From a checkpoint of a small mixture-of-experts model trained on Wikipedia: 96 SwiGLU neurons an expert.
Below are experts of layer 5 (counted from 0) of a mixture-of-experts language model. Rows are named router (the router's row for the expert), gate (a neuron's input weights, with its number), up (a neuron's input weights, with its number) and show model dimensions 0-255. Each number is 500 + 50 x the weight over its row's rms, rounded and kept within 0 to 999. Numbers have three digits each.
Before each expert's rows: "gets" lists some tokens that make up at least twice as much of what it gets as of all text; "comes after" lists some tokens at least twice as common just before its tokens as in all text. This comes from a sample of Wikipedia text that the model never trained on. Tokens count by the router's weight.

# expert 11
gets: " ", "-", " (", " de", " c", " st"
comes after: " |", " the", " (", ";", " /", " 0"
router:430436504473411547533505538554563485529567454440542571435448607509399524551506466556558419437569545486477475577507596570512400446510566513445494542535528543420499508476574491450538447472537578488469493463465473579561596468509460503507484509500555490544491459513589515470478497410536393561499472483458489491600500437491413555454524559427502500570412534507511527517563441476454463415457462422524553527529439434561519499514457518491602422467508478482473540514560527472503444463522484528464587522410439526537571469389505503543425522453503516467388434556533509423402442462513578575570541526464479518445508419537553494585537493548432543561441536458448583503560526501581447469449472446446480518415504476570582557479431501503466492539432428433541502566451449526458542576499525
gate0:454559515518447537498540539518484461522472520529385582527560527430418497421419465514486404547489577511588370510539645462461499492501560380590394528486446513530502432424531563455482504584476540492479439493484532460555471489539487575457527503499447593506605559492523472541502568473532521453503492483432514461512571515505497521561507375449451442506518553526363519550489503494505451490492492391456456499534570535525460518502462509565527396496426488470563442485478482549501467454528546498501493512491492477510592481559567401497416536450477473500487530444502608558434599468531435473542522532474524502495501445496537537501496518568466582549461420490499480501549435548486528469550521613610472433591461595484508423602476533565417508526526493555457548529437599507521515406531511
up0:484417525465580503484478476491574533443449455581486591467471438484549555492522500473518539441510524506531632397432568474498330524568568504508459503634535515520498585517575427502453662589478512504502515618567515574528510488484399516525498490528488636531523549412541433593486489523545487498494515521568527501579504478567448436519545611508564473451457482419399493482450490508437347510511467486513525533541519613453495494457497521480532463457456514487464439452467487531532536492418542479494497545543457489486433501560525435542528576482504524488579502495563443478465436409514506443487492465513511496531499569491554525566497540532510425491479534499512582523496451462515533513397504472509490584484462427496462495482623586524549493486415537404532524560502462551566565484530465
gate1:516565652491397438539488439489443436458481597441508523482586537491557450485468589506563497535417504472525470424606563515401563485505542391518423500433537562475457490498487516472622523548640466547537478474478467503535516460494575509462501446526455533529451451517514464514460412537496546569528391566491522508566609467504380513438438519481541565472467529534465472419571457449502460473503504483517530498526532448429552444523567498441521554527518546467544592433525505593539499463547483435467575476487418575534484434551530477449474514419458539506462451467537549458524503541527471553595361508456509521482466470486479498512542599602505548566512499523525497498541470543469481520454508555565442522487473469508451584419508569572550529507441456455510496567552536509641538440553460
up1:486540455496484460371529535491509421536420547465558570471524603493497559487503493467418564548545498556342469450449492419483409568539509531542451512452475464499484522495487489539469420520518516514382457464440528542489461523452535516451482463493471463523411505498482468436524488535398498501534558549456517521415434509443489508558518520468543494522480481523495614442473489448631508440466515528560555524523531399467591521534527357424538428504562452583539510423476536514475463456442552482463554498531502463473448396454645487511521537489451498602487454458613465435483561594488494519507491518481480541495447453554490524625429496474540504496452427524573513581526466522619439473512545491453487555475480505510428534453502430366559581501561517553542503495415544505477531578489530
gate2:446537560430528475525574459457469440479579434526575468393514519498496459498502483467508554510449464372509425547476495508501433492439447523435494433532481465536537492500495462540575506555553464592521465529532581389636517434475478537539521480476466469597544488452539520454507538467465472557463524509442520530499507550514433466555427550521493528460538471519542513456503554543567500459536416551607545436562503416586565454471399570482461483456539580518505470498484512495576422507619485495452520457531570477498491454381478593523503552478510515428537484474481507570430506483501550493490449509462546494494546509473598527598518538483454467410448421460446542539579491502532386599542485490481416476527510537537523574496445482634441390472474539468374505379503587535447455530421523
up2:588515543539467493542437475417383484525456563533430480535486447501416624503512592576576410414582542604492429505567467524386606428486469470512511455542549408507438535422509438495528613459526492490516464478478450583544522567489483522514484571503436457534492451482403439470409452367498491464443475511542644412461457510455405539465491462467557573399522489419483477562477492518550416498513520495414507518439381560499531537538484528516548509495430523460480510465536498421486439401544448533576487445514559549533466538582486490563512527456494536548477484467578554456461439428525490508478482487536531547495424518498519480535541481464509477495512571467486569522504512514484449420484478556541540479432480507535500451608450525510419520521533497434547484452453437512502403490488573

# expert 7
gets: " |", "ed", " the", " of", "-", " to"
comes after: "\n", "ed", ")", "ation", "\"", "ated"
router:471415624464389532512468549533547560531565515450551528414457573514439545517565497523526439450550604471499465584510551545571478466477536538509490513563528533430486481479500451392524466439592526509427524518523461543501524516568439446536482591548596476508461507533541627441565582426584464560446459450414516497503521471553471531370450529463496582524481543531496527517532473529501506515436432516528548555577468491513498499441413526554596438439481493500411540514516511462571449461484455496458485530530439559502494456494509570542424521497538655446475472566576521455439431428559548521481511528428476522454531473512534503504506485547470531494443551444495534426566552460490427502458462514474446533473436465557566540468483487547393472658449448450582452521438415590490516550520526
gate5:458536434548461470490529489556557560541523459542443618600469554486491493550510528487504551549491509534393505467470538507461410463490464485486433648437468470494526509531501615460528530490569499552463525496494529500463529397529569507578442585635474463462536487512443405526523507518368545576556600479461471527496466531542447553570573513471553490470463467545523599560499475501567437463535423475517409582520509543425514487497512476486491497387421500575526543480575515452434420446465541461527526424515494519567493572398554471517452474546500442512521597481545555465546507498522493584414469603494545450522446501517569489451552537484498571551472483530416444537425412433395484518492546521500494494461553494462482480457491522561465499454441379506472482615529490424510555480442425
up5:526499567452525496530525532464546499514494473562569527526579485516514597493505452500581572529368535450493502572515493471495504477544451578547481512456504451500550423562482464456561566569446583427472521513488448472481522523462525561490506500540497545479449480435521442427465496374446560483524604532551480588479606566423472451648512540526421564531491501528498575615552468506523472458422452582451578581505515559505471408440578458472453553481503533477510440480542427485380498584519616531544427514536600508505503525558529503558456368477473468438523534485517444475489523471572565481436412547440486513540515593463562418493473451508551567513491494510448536461417476519512468519496547477523596539498488460569450512511569470511530587515457573528502520493451500374568530474410450
gate6:530440544541564570428558610484596497524563511569519470575511457541515449432384497508448478495559518509463593475510415498588439558477511550480604526479494517528564502599573499491496498500457531592420481483485492508416472435502420407534524515598523604485478595449510508514524507495646496522526508556489461426466460545590537523472483513422402456488481452550471420600464517504431498435486415509554462466548514566520446475456550483492557455458454592459426499464523483498568469515389539564525501517502560481424529469520425509487566442428489507436540503432507497486484482502548496538459474470505432497502511483416428527515480560515406589463457521467478532489507446368436577576525508534399530553498446527495451401436471495561598494440487527433546496517460570529462496583507421
up6:537490524501503531479552527558458472479456419437523392470498550464524463488538544497553589507475548518476515445518492525521498478467515479480593587582525518507480536544489521575476468501456510466500526492423517542443482446520598501431484484530415464478558432458510629492606569455474485447445468444480594504477573571430468585494450445404478517422481537529457607523493536517528536521534498516511549475509525521508393529411443508537501638496475498516469475478460589589499490541554551488544527532482429592540509551535636527511531567491526511557559465552531507461441522475544487574427500559479515480593475509520444454468499469443582459511451576499516500482488535592503520449389399557517490374465577542516364411579503467583496378537542471431421484476418405480471432520441516
gate7:518495492567452396438470504517502531470533604537497415501456577484442432507545510509464522475472536563539490438487450536512570537412481459544533645559556448461580577445555530449499536484464635432595566607474583452531485582513433477415479471449498477537570464499515471499493565483502466446568486598451545576459421434387506530522507539528603405523460437453396521471538550424490523491502608572487538449450417576510581395481493423525440556438409562415471548497495429545464551468529553527534484556496478481547479491544479473436491524516457585487498472522508522499498506422498465558477440517554512446491455482519557455464488494445482490473454529510502487521490515509517486586571436568555459530544471538528553502500449477573420398400507489517528410528536577547469592511512450
up7:451547500510480496468551523372539522468553457499567520502455479445505499441459513465489466495508515501505455445470562447592508501528450467501467516565507460495490535524603507474449426543375388639551573505574569496383498482509418521381472502457535563538580514542522478392504527505542509452572540574475527515500460503546554447465498557386599538505471548384557496515507482543438528510429467491455469513497546586486454575528442519520474584496478538589531532489473434507593472419418488478557488615499410500514432594470495426533437510503510465442467470519504429509513462478558464567486479495465654513535559509490548495566550471522459329444461429443508435464491560455496427587525469469451506549527450485448466555516441489513507487498487511610430488535454525573539469461462474

# expert 10
gets: "\n", "==", "c", "-", "ri", "==="
comes after: "\n", "-", "==", ")", " E", " pro"
router:505492524413402548534463488539513525574585482476541533486423525505471497486575526528494378504420502476569410534474483518534475437524544537486434549520491498466411438475595536456502415490540506503464578533427498512558597512522526464511420505509546446520500467526521572403546573470508449540467462500507483511561532450510527458464416548390516533559430632539443522518577400516519389449478478521571550480508533455566517496403425490467547470492508481540527524558557559488544423477483550490419493545491454598515595483469490497546440547513562523386528460591484637441441510432535513523545558623403498448436512506507500462545553421511428531503472593401473537445483545472519420443524423461444488469445457499542496455515407539480479450563458470427537538487450467603550533505460485
gate5:519497523499492501512518512554558481568409421426573515478418495420540577446575583494479546470537451554485439400517522520478467409575407471542539443568550505405481532428480391636514473553468473542487555505447554513401479506519535496456532463483499562530540519468427497486488510494522420495497347521481500467544424473510594484464518466522568413472539556441384425471567502513434628484504430491521446483469532460561493480482569556518489568452430515608547485498535481533535541573413538548489505515510575475504555412545511549474576489517502470519559521544465488528494553469516415426594550582492485469404540545578527398425457483507384502489488558412550509505476463464424533477510521540576459453557558533588497569495541478519582501486452529523501407503512500516572430491482496
up5:494563481480622472478428493605518465584487421536438508477483466484524516444563480555454509474515432516540482445492533585531572478462460638466522445574561500448449543454432529497438516519539475486446540531484591582612488500472520542441451510421566503401429513517456455597527452592408535436447517625390459561381541420585569519527552498573632512441473557478444531556509551468515556506459543573455538555502482463482486486500501563525502447457506465470548518510497545452518510497544503492511482507471535585578509459460338521538493483538488503548581413478426465462466510523424492545543579501529534534541487543544590481486477482461494429485546589475548538477489565398542442431502517547582498433440526506476436465449427501461413496473490464446468477502426478457486513521568467
gate6:531490549383538596450529545485537467534525484646411606461457494464500477536418440465491416548458568572453450574555543527467520515488525498502529527441556463517464467562523481500516553515524523549573573481493459521584493489565549444592460497351542467524585541549496439499452468627606562559507509478435530521482488531462542516563532535470428486456571513461500522477472547483504540527478498407424547543557508508459503499484401458426562517450455422563603474547500469517522545552524566463465531416519462566562494479447507434526483575571523450494531519364458494505512499461491564450522490541509520568559492468414566531573549582502565512581514571486532478483480494544504475511581548486506414561493459599461583504523429483498568466541456475580515495582451527586552387437425507
up6:442485539520460430534474469448524550433542538498587467576492402487520488529524488592574571512412558582464484429536471509433446494452467572581466513423405532554434417488488482470525393425509477561497505517527482457365472516554516492509462592413507528456537487449517497566475503499523475572414452423556490520478506548517524594512547575463526481438604492445517521548482453410516459525544497421533443485476411459548503536519529477503509525545572625451414421459436458544431574509535368499576498511499559462521575537472518531553448507466564510508474552493505419458606530420544407449411603523514461537545551470519466488414471484529504418442534557446516514472618634459457595492499448484523458528468535505462475490503435478446539606509514498510501516518431497499522527478547469
gate7:466497566448426533539519516452517460491425535442534529501469525526552442560488504499528519486388601542466530472521588465450494492408595484604436562507452444517555417459536442470547437464476510591382511501479504472547486417480523448518488432431503556523526520448533491465475553421416481455446454406543413484521462498524516546449539531539533493576444482478425494485575515550538474508497428502515486555494591496473433539475521603500499491469567467485563553513494474516553544396556433474529586551505409479485480518477478547523451540469550470484546486579538523509429442534567538575414502539422470415443535531563489430483539452421460600480593457468446463495550572522493485535518354449627446551544534419565465590484398530507525478528481445498529472483535495569528626489428408
up7:482499505490557509464506486552489525512560502505505567528462535470466468488538421492481433417606488541678441489485449523514526377489479393469517435530490565488507523577515466471528399523600575478477585478512459515462554491540389483501453535582554439457533491525419472495525450603526487492515536586489479516518530536530434566496465498464524622428488533489498545536479434558462466448480503552520552576543443506495624496526509419489492465463527371552502529489525545462451418543455463423438480431415482521515482512527640502552462441528570519484383524453431539493514518397543474515557507501569487529521461494460474526491548494487452442516446497574519526472490351452509567496460500609415456635490405481409566502523529542449493505559481549521494465542473431438434437484508510